Below are experts of layer 3 (counted from 0) of a mixture-of-experts language model. Rows are named router (the router's row for the expert), up (a neuron's input weights, with its number), down (a neuron's output weights, with its number) and show model dimensions 0-127. Each number is 128 + 32 x the weight over its row's rms, rounded and kept within 0 to 255. Numbers have three digits each.
After each expert's rows: a language model's description of what the expert responds to. This comes from a sample of Wikipedia text that the model never trained on.

# expert 13
router:096160142125166149082122119114121121113142160157149112080163059058125176110092115152167068135128107162152123114140142193110090154146101108150110115104122143133074076151143150133124125102144149143147184112158098126143118091123136057158116164110123118170049107086092163114108121224141131143144139043150148174134167126090113147152148161135091116149163130086080155088179129123192142062082
up1:138114155110097113099103140103109150136116088114116177116116155074177175137117143181107070126193118179158122149083186109142103153182078101086119141115101148145145158141088145127099056130118115087110178069118100081143147160100127156132103141136087121166109172138130112081143150188166112133048093091159109096097126216087119181103176095142052116096144127136138139142086132128133164166111
down1:105162147118083167108171129150086111123133162132118192194145152177146104087082126145122128167161136087088131103068135160138062127134143215134133091085074149111115149155136139109175149113171076122131121146196206171132071116154117121164110175111108131051149141078121127101159120149104106096149092129138128142099094122109161137142123114157170132156066155090095084157160092097129114194139
up2:143149092194200123074091088091149116137145140100103140060158135153159115167076108121165113148154117128085134127101141201123160137143086148120095145073111180109112136142071166116152121123127111123165129167179122148163122200138143066102156150088136133143187143128178139107117085113143193060169142106122131112103115141117109162122182111166159096142110166133093055118123141070165087170090
down2:144094138105145177083130149169118087133162127123173102209097091082107176110099086172102127175159131130190101128165131134101135056130111122153159160149128156156134126153127100108129190146156130126147130144151088133032068115144104141182107123099143087139141130130077114079151165135124111146158112064061159095125138129114161129124026110073074118149125103100144120123159126079136182114112
What it handles: Noun starts after articles

# expert 15
router:085149165166089095081112129093109106188083141161057108133142102148117193173102177112125130148119072148142075115148029077143109165170119153123083112131092140151087113134158113179134098100187144126188150139137158080132115166119086107117133155149140149136133130093086180126146135160132124154168137149120139255163098121085111143143181128136100095147117140136095132142156155109141126129108
up18:170172125166113136114119115109059095144161073176136150124101142119061115172098143118107142110109092096115133106162146092168112140139078199130135151129114130182174129116149068203155152140094119130088082104165104096083156155089134060109127148181031113147147103142127144096168110142173107142085163129102092076153136094154123121104140148122106170139177104129137161114162186088144146162066
down18:081119128141116108145111153067140096114134106121110122122111154109110112080098095171187123163086138163171127124163169098112088119113143134129148103127078110095140134123136095181138112147072123103124149087196162158132128149129122108074138163080101076112054174108035138120058090094078129135087136158091131031160110121095169095133119104153140132143165107086089073178109164136173164109119
up19:128141128122103139130160108195136131143114145110065126124162143152098148144151092137171059078057114145129147168147101094121170147105175135104127112133130129105066107088137110183104093125132081062138147116100124142153138144085091154145237106139117164107107137162125126095094132154094163149142132113109127148149110129094197134117086149150197080176115127119123166204122107056042124101105
down19:151196163107065148118146151179111086138129144121089123146125066121138119147077173118035154141116133077206147127126083152163111087122124085120151122187134072168177156105164121106109146167076183166070101110186140125107155096163077121146101090130112095148106098150162178133128112146100087185179089129107127138095158174114147121138158080184142132169129100123142150114138148138116177141112
What it handles: "of" and mid-word syllables

# expert 5
router:068124138155103104073123146112131110174103130174045109120143118148123174188103183097116145151118080141144088097151013077126084186148119140150077105136106124132094107122159092164133091105174155126165141159136148077136095163125075081091112129139122150133128131098094168090123123162124123165157139151123125255156122105080107141150164143135082092154116132132110116132149153105127157124100
up18:137119095112101083114153116145091130177122203081131103166162139151119148079183142111050071108107125111111163135163146167141153136102137135182146106095136093158119145171080063162090132110093197140116112091160158079096120132070090103166112135202134186173132155133158178073169119110154111166143098130205163117146120131097116109130148148118097171090095088148178091118116114168133127142153
down18:131158093104139097083159192114121074179074121108114114074129129101118191152076166116096137110186134158088112120161080121117143128203145105120111131082112122141123109130101064168149127095181116134153112130138117141159145149072155176101096133111135146155112098063073137134198150144096142132097180137134131151068117106106116114143130080160110169141167200217121101129141150088126104170184
up19:125108144158154111077115101178117125086114140106135133107217099155087120141156121118087089134103086124171153181148127120098072204095139125153125093118117116161154141121090140142184133128138128131121128060176067153115069139107215119156136128032125101091036090125167167131136180113113120163111151101129173096108092121145112156155170188135159129129105079153101121125158113090137133126148
down19:089123125201121112162095132117180072136150161123128148132113106098088141128173165108093141099089119153156104112158152159170104072137186164085077101143183138107079139122228080161091120102181167140133123129163115125163111048162115171110101099151111122140113041125157127121150142112152199128121170121169108093122144102161116157178169159130086162095104131119082176126125141166113156144110
What it handles: Suffixes and word endings

# expert 14
router:201128103077162172133141093108128109121147131082093138140113194147124115118200086130101133150071158117119126148143164154116141103149079127156157143113126114159117144112117095125091127116100141139042114130141131140213160092180147132102170130093143135114113133125098104102167054118092165112142135118123255106126125134150205131132116122192166157110106070119130128114140155142066107156088
up1:113153149115046124081069109170160101122080163128155189113133117136129147118111111106128068160128098133124166119127191081147054159099149097101069108133113058126159139129120156103140067134153120115087170133101075127089118143174122152130117129187162146131154174174175154096131136122128196118124151171187132081097133163146137061130125085097174111141160103121090131154154156163078095090092
down1:159109069105102171144150091196136081112184108125097121148106077119135121153155179129162144102117048118137146088143085087130132127132170147166063131145157144180117121085116111103145129140120180131154143067166143191093138156105086118104086148076179094106124121137102116132108142154145098098113117139181096133102100113059111148155103161129142073056134118113092106095151199146036141142129
up2:079091130096162179117067127137098165037125048192112128134089144111104085141087182076168084088126113121122129191168085105146151082159188118188131118131142130080126107186122072112097110139152096113120087166145117155108105070139102143139126139108118112144128130148171096158115137094110132116133110177072131179122120062159152150132130181167138133171089079129124137126132123109113143184097
down2:157195134163095140162141169073074099103192108074170169129152135125160126122099089135151171079114138077103081166122170192132124117146144173107162079095131076120070164121138169077151147148143162138119130088139152097110141141115131131149166122168164202105152147178092136109126136153178106169141095171134140123160096113178142104133165161144092127169204140146099134062128152143155175132082
What it handles: Infobox and list punctuation

# expert 2
router:087138125164097109084132149094114100174102145165023086143142106162097192178096176101126133139120069148145073109133037065130103169162128130131079117131103127153084125141162116175144095110184145106172150148145158073124100161125078090110134146144160148126127133101092182115132132141122136150158136154121119255148112110099124128138156137135096109134117147139108142144168146116144155127104
up1:122215101171134097175214157124113160172147118143128123115134112098147177113130090085146082176139098118111080145139111163131114127096144160128174157110123107129197113133148115111139146077084108150126122101124172099109172116155093180114205174149179154200154128145148120089142087125205122121173133165113146133135141148161160113141136083154147126160106118113045105154187170148102160073140
down1:117153141140085060115141093148079155131074145154114117112166168164090128100144060146071038104169129082130169106084164091128169163084098161123182116074152144122098129197188146130181146149218094124097148128170163114138132140131133092156099149094107110131141121111208150096160130090088122138111115094105098086137140090141100137126106145144171087117118140118101163098153179137094119121102
up2:123127161141087152087206172074142124141167127124096083091171062131123167136191143131194149171107160112154102145150153138118188164098170175106095114150120104120084174137096113078108085096138141087117209158115125108088150124123188118104137124103157094134173128119144086155168121102100147148117147133080152079149095129135141140126122175131122157151180099167089167086166160117095179129054
down2:125199088176126117179171208073052119143131092151094111127090209128101107147144125084116131131175157156109134076094161154122094144137155066130125101075089123107090108119124139196154122118132154134150150113148103105119096098133100112152096141149123104087052086152142081115134111173109131139103078097076153160186139129134093139154156113113068074082167118150086136175114133164143090127138
What it handles: Year digits, mid-word pieces

# expert 10
router:074137137165097102068121153089122092168112127168033098122145103155109187174107166111101133157135069155126079109130042075113099147149128134135081120128096131140082119139162117171150093105178139098180133140141161073121095175131089076114115126147146161124133111084085167108120130159125148155154147161121132255151108104079125142145169153143081109131108147136106121134168151088123141126113
up1:132160131106132081124125086096140137169140132079098077104155137111132073097126144136111076186165156018100106114081119121077140151106115134118098110132107128182130146138139153138093096061154083151105135110132114147146159099101098217121063129186140111056125160114174192104112165139145114103090115103116152095159164159080117134140145097098126123132153123143062162091055159132097148101107
down1:128182158122100137114139100129121152160150063098180157123104130157149071109134142122111120128132138119128126152079111066160098141152076135147177095112114163133117101085117121113106115152129199087145174174178079118128176117127114171147063175102124138162047153094122098112102111135121099187177135151157166142198062159156078135101125190076114143163117132137180145115114121164200172165125
up2:132152108168145123082145210118196133148178126090176140110107150070177138104087092124152110186141143189071105141155145134137098126158104091117065077104131127100143132156122161119060087122161157136100134097129180188141118189149097115132155147119187147131162137122136053120157108119119165154111104133145170119108130151064082158114186166163125155131135127110071172074113149163157163162107
down2:150172142078143177204153107117099140139130131098112159129153186172167184095159128123147131098151134113157129071095122159096095127098144181186124114176169124161085082155144136142171179116145134161102146071096167148111047105132174096146069178109124127089102127166167106121136087135110117126126192169126109086122105087142129121156080133125098178098143197116100128141141187143075078140112
What it handles: Capitalized word starts

# expert 6
router:161103108139128145162123133130131159128132146090129117063137109146113099119147106113113103119124137135081134167125195066097154146126195104096199076125101142117145166170168108108136121138092160197137106052153141159100168125099079128135105137163141049064083119137190116126046135122145130161086145084134116052184085179163086144144121105125114209176141129136127109116137147116140152154138
up1:169093077191107116112077080110160138130123167117161127105073154126137173091113198142109102094116147161108108168165157072065068114114138142104119186137127146175175120135093077136175080082115099104144091198091151130099093107142155104129143133176105124096153110156112113087168086123162149115115118159171130110135106152108182096099123125138074138149178160154171167072202109137146085129118
down1:117099091080118119144139140123106105099106082116123144098147148164090109136135149166150121136101117101170155079044117118159124164006121133123102155127122068164135168129127141126110143128085112143184130097079153114207152166087142171137112177084164123166155140172121146163154118063129092166099108075089110160114138018125078121134143089151093157108127162103110101139115121108144126101089
up2:104130122098123120104165143147171151109176120070143106085074082116096152221134110177107141122138195119131157119142108131141169191096190062120091105162096145110144190137168128163113097121171146129129136100125125091048098138128143061160145139138149091152113164082159175134132122071075114097115093090114113100121155107089090188114105156108084185155107094060108134089128117132118135127127
down2:128120163147150161161078095100141110124113159131184133172081179213174086111089131126125107139137110131138124136114164061166136115071115145110114157133219181172098162067147107152153124118119137115151128126128114105174171103121091153116105107161088132154204095135145176115097134063123118150139142133109153128184147141184140043201150115077137147083120160183143117108106162104113146131152
What it handles: Copulas and function words

# expert 4
router:080141126149091115072110162094119097195111134145031105132148107151111196170100178096120119162141087160144100101156046080124106152153124145148087129136113129139090132114155107167148084108187151109181151133149148081128101177130096085105109146151143142139124126085088169127140147160127146168176158183125134255152106104092116125144182121146088122143129146138122125134167160109131143132126
up1:151110126090135086148109088094130079098108095071175119126142142119137099179155148099140146151119105083201098117157102154144131115143134145136115123113105152167094148167168095101077118075166137154102071134143096135180189125116083179119137171148088141133047122099132105085139103189110065155117146089163176160164143119082160111115129108130088131150055101141075073112172125129170120115050
down1:107055115138145097084121194121166098151175158095101148157121082118151143154124067167099128119175119147165133094173108071161146132119169169094151104114155203119165141143124175086176149092162087107127147137112149155166118102149150152095056130071113133076093116108183118125082127158133123140087131122123150101148149105073188137176170116111078169116155154141121122051133201146118129094111
up2:181177159092136084098163170177135104124102094121160076123163065169135114212149091135111080126069128126098118120161115115096146096088135139099130142084159099137106136085114084100130169151148077152141102115094144118127074108072137140135163122165141095120148092103120130092125123194095161101080195113137142120112115171155127071128110175075146131085151081148181214119136160131152114100074
down2:153176122131127139132084135133142141108108111176157071169127114118121177179125124149122108138111108110083164100104185091183073150103124144115092135155148240171118165103140180213127137172125124101135093133096119159140117145132052106138079188179170132080115122149124132187126116156127106163164133127173085147203098141164158121117141115105123120104094183073181135114153106161174135129127
What it handles: Punctuation and foreign fragments

# expert 11
router:078147139152093113072123157101132104176088131177025097138145095185118192195086170099117121159113088160134088112148045078127089174143127154133081128127097120146103107135160112165129085116186133110175140147116140091125102163108086102097118150159141142117137116096081175124131128157127122154143144161119135255148110114096103125123167148134085103131113133127113144153176158103122157123113
up1:131137102116123132106144139123118173103131110105149160110112133134173120147134056152157134213109055092111128130106170105148081195103114225185125156159168134100147095075183096120125107107158105118097101091191103140151151162166138112104079091104127125179106078134088143052173088183138139125150090123155120138154164127112109121151080134144153187151140090121107109151200120138139161128081
down1:126109056164114066141118188109121103067128128126093139110127092060172123141138162089111133141124161188139137149141093114101099074110136132119161189137110147088139131120118148097105062127153119048141062169129126089075147075038107169105137139106080119143064160157125103121144093160113079179127106130045085102104114074137123135085130153164098116163152151125128122129119132135112129165101
up2:137163097137105147085144112178118089146041124090157139153163105130131126147095153089139099130130117153138119164107139084146166117145114127163102116112119140131168165127099101075101123187189138078132163098100145140138097131150096132079039112179120088083133137126159125137192141198127054178061109160149118143145097064092095061145110134125122146174102114124099168202109186119107134127119
down2:113148154070145102105154138104088193081093118087109118161135136093140136172107154137132120121133094166145137103134128151155173099120141058149125132169134139117059072111106143151116153157119022124098089084072144126129098139076117142094119141126184178142126081139165114126093118165099151093165099095123116160127074193139120177116063109124112097064106112171095085163194172091096119123104
What it handles: Name and title pieces in tables

# expert 12
router:077143152155102104078115159091123100170086135161030101138155095166114180179100172108116133139116069178126081124131020092126099154150129139150096118137118148148097119146158115173140111116193147120181145138139149084140104173119075067096111139155135156131126128092102171114141163166130141171152158163110147253161118115085140117143160140138100109151125138133117127134167153091133145122113
up1:151174148107142110134175094102145119158163091122169140145165170132118180091201138126161159136152152120062177138151114118148134090153189102165065097115152114108122063144170134153140178041184161180181117160143111124145092125146095132073072130140149110082074112131133098113144135145145121158108174109091128124136129047152159079162124139106099111159123121158136134150217142095125177129135
down1:109090156127169156195110075112115154141171144118118160121129170099058198088129090145119168195157151063096121139144127078137182120072138143116103082157180156157136178128132112150111117159114081112113134091074164145184097182176100157158099147187131105137108128125171142169138162113126139156123127125104123137136206139133116045103108081114073144115145140100188103108115152101162152133112
up2:123174140107125102156228112085113149111094176119117140145149169169104174216121178063117089123096084092061124156141192094148152142157140151149109113138152127123082173197176126128099117097156129178129072123139155166163120123113119139093127140143150146133157098126126117134133140179100124160189182134145127099178098165128131071070130147165124150173106107164112132180155089156181098129122
down2:150159110158141174169143126199142107127140170122138208097108118115177160110131166152150142110110133125186117095152159077130139169183160144085081150078160155161110141089108146088102058131108174175169040099132123076152099166168142114066084157148102139158088044129116147148149070125093137127132162095173130108186141138111122168076140120089117156120126157117133128126099104164156146128122
What it handles: Conjunctions, prepositions, table spaces

# expert 7
router:073134145163107097078103153099129111183102132151017092129155118164111185173091177111115116128134078151164094097147022074133103163144122162125086100113117135133092114130170108167127085101182146110178140139146151077111091168128093084105123136137122143119129135107088161096145144155118127172163159140128136255132121109082112123138173146158097113133127131125105139137157149095132148126110
up1:076137186137078150125112109134107119180112113132120088094127146175097129116151163135083082098189098157132145166096062141122112103167142156113157167146100112091131112090179117117133120072121142098138169117121091130190129133168132132086148130080068096164080133153117147087119155138119144175120174130090106133079123153184129167155101139173084121137061197104176129134149121085111147227069
down1:142098112137102107154159106128178153156100092123130199103158187172065130072051076138120140126111102091111064118159063144123136173096198140076080131134148144129087169188100147159100145146098119122129124126125172144127157099117073105143119086120141126119146134126161079064169157105104152093161106116133095133167188086130114073180103146111100118066118110166158140094098185111130110158133
up2:102135154106149101121139142115164153122128068195101123114157119116161130088051095084113104163113125153148131123119115120092156118114189143150142160074086197100106157108161103178028109156128099128127161092130135093099160136161184100087154074057068141060153121141085162116094175123111172160122115120082165195124141159128138130151161133177119102090113133142160168122124158082137160097116
down2:173137116134088111081153174143124094187122120142065089154091097156087122104130096186125123130112151108145139151211117141150136089086101079164144151168208111165147135161145075117198139165108115082121077137221177148140123110112157089179152123150168136158092129136151106094160087166125160157117173143128136119163168114108114149125116168136101157120116180085153102109141095122119147198076
What it handles: Name and place pieces

# expert 3
router:073147146149104103090118157102125083168085131166030104137143106160105186166106184129119139134121064159146085106140051062130086166159116137131079123126097146146103121140160114180132099109181142099170153148144157079119102145123082089118114142153143146140125124091091171113142148147148125161169158155119135255146093109074111126136184142154097099148113142130107137156169142103119150116099
up1:168068097063148081078141085121110133084187159108164148130129120122157145185173100202159105097177085124089158119140169175083140143113083182076129129127107150136127109114072103171115077161138132115118148077098133104101112152078090140109111152162104064174133127191085168083182146132178141143126153098175134105130106172159093125150136131164140134154087115067116148155151083148119148137135
down1:109165134136118143105134075161133094099144130078116170075213122112163083117187120130069132117120126125132148141090108119102110139053124126111178141115090184112147106121123106121142165111123160111046154105130126133102189064097084079134115128158155079129076165120121133147108155177061102136134092019107133125099164162146141111078112098112139092145104086113103109112063107103136120091089
up2:147172106114090139136132086125155129143054170069174082117156192136074157130097092112137134177138167118136171157134094155107098129171132127099119097141075089150140153141126146127121139159126088081170165164169135101073128115082144120132146121148206129136079047131110106123156096103183222159092118172156133152177094139077115105162158136168084123081157148130089158149117159158153160151116
down2:165180111102156114102151093110116127136145133088139111134128150113155134154085106101142112177131131120083127142145097097096049134183063182155129131150154070164157138115117139126133089096149087094103218056205112176142135161144110085143132191174116094159155120145071134188126118152120136087134129119166183102120150133152139150095105109177142115109201144190120092114095126087109138076080
What it handles: Capitalized name starts

# expert 9
router:079129135140106105077105139108127101185093127157039109135148105149118175190095187093132125151130077163136093108129030088135095171154127135148090128137092136141087113127158098175139109110187152125181149147137142079135106167127073087097116148149124157138116113094084185118146135159141132169159148166132143255153115105083122116158169151140091106149131149139111136142170142104125169138126
up1:088127073080117159118149162175095099131148127088147093124137110055135179108151154131112133156115166139111150130130183110126113090138140109163152187095127111081140097104105095060136046138107203135122137099177114124135135178173168124126142086167085098103139057156128140074173080135158187167087205096127150110152068171104103106145098153103120146102112083142139149140109111083164114156123
down1:135152073129148144122114122135136130046127089035142126155093106115060114115143120129118050096094084168141138211131143133140150185120122103123141150084164118110086168094158138114110138114131136162153133136133147142112188161082154127214103099197147153127136152146094118099112112132125137122159106132143135097156088169149162094052094075151166120114170055136186152145164152112183116138117
up2:160124074120116161094175175142159141224090115129152097119135152086159186150123143101080055159114079170158125150127139095092109154165069157184110065111144105155073106161153037115149052085104126129105115099154131090120100141098127141153100160144139153100118140150135125148131129106114144104117121141111105130121164124127154157145152181142097179104073144096184136158146133104114220129115
down2:108181181133164122147192177073164167151156104145198104108129146136119113109187128173143091119114100116182109171155107140108057162145184125168110146153193060105131131110100133144173122137113061162167175132060135103151127122109116131110127187119133120089136155143184106091110117185129140089156111087130113114119161155147140158131150096039152138102121186147118081141095144124085095145149
What it handles: Mid-word stems, scores, dashes

# expert 8
router:074142142146101106079122145087134103174078134171036099129152099159124193178090171108135137136129085147139083108160037079122094170148129145129072114120107141155102132132162108174122091124187124098188142124154150069126083175125074092109112154152139132130135128113093175100143131161111145152165144140114135255130106104101103141148163133144093113131110142124124122137163150106139153129117
up1:086134076046111096105128046062158128126115179165145087125202118099112099118134166105106128138132149071147162148146094175128115148127141157088165159089112149090089177128080046152125143087107172139171100120142086129110130142104104104145171132143102140125149125167074122084141163168116126098166120124106136145101183142107166080134117160168191068155162135122073135184133128130157089094125
down1:138169139182111134160090126141074134066082185137094150172096130152133093101116148101139160044106091098070126153151085098128117142173113125143128144184093139155138176115169155163150130127137065182124182079130077153109192134117154105111158082158106170120110088101139174132160115156156103185125123165106197139087130116149093075095134119098143077106095110081174114085169149117108116104136
up2:093195140196109106161107069126115108129163128126082125137134142092129092121132176114128117131089108140067171063145188175090060144124133168113113119108133064120100134087126129092197082107142141104092107145126143089121131148084109118201133171220188078120124198126127110098134154213112164107081103088076149117160116117166178115103140133150139131134110136119129140145126159138148119113129
down2:140163118092112113177128113142134116121126187135107108169035085111080220148103148120147113127134112108091110167110057153135094138103168089092179155098102091066094100126145130127148129108189110115131085135129114124096115172135141112124084159118127148103145121127089101153079080092156078068081158167103189119109146157140144076111108114154121134144153227131139197112111087131139138098093
What it handles: Names, years, institutions

# expert 1
router:089132139157103110079124148110123097171095134158032094137143084169133177171093183095126129154129069159156098108153023078130091164147124136146081130128095140152092114128175102165130090111173141123179152133152153070134095168116080100101132136148130144148123127096087167115130130158111137150164157156113145255155116106085115129138174146154090102146107144129109124141163159096134146124120
up18:151136068127152135089134104074128120141099126106136076107110133118171123180165111128151076198112120201108067161187145124095133107145135141146076104105074108198073136119175141107114048152169174064098150067163139059165126140102118123141124179138155120105126135096129124124118144114110163122091111106100174119153103141125136134044114100144111144132051073128121162138119116160121152112077
down18:116119081077062154183102162156117110122129146158145123126104225121123112166187130123117154101143201095115150087168033078155125069117111128115121076139147103101128129115102143094125075116094127120159149201186113091150090153181112106157129143073165116135143115136047151146169146106103113103132122146138174119142165174135103139116114146112106164097080121164143125134138089194105128170144
up19:176096107061150147150135160142116156089074076141140144101149108179146115155100053067149130172086061111146174085100099122070113156155082117105131129098123090115096094149131128109054118060109119179123115134128149161159185150174124108108112077127100148131121050167147088118151070148099102128123160095163159082149131121130137135171166163132139131104144097159112135080124115123045138096124
down19:093143081080100165131118151115111108111076111119133142103195106107166182096148115123130156057096125093147112148145138141094156093164050091150119100117104033130123128134186076099108134116125159089195129101135111139103133153072101145068184146129111099100086150168138106128174160133093215138097108139148113113131125140176134139118112126147138120200121111104203167183181115126110133118155
What it handles: Punctuation and word-final pieces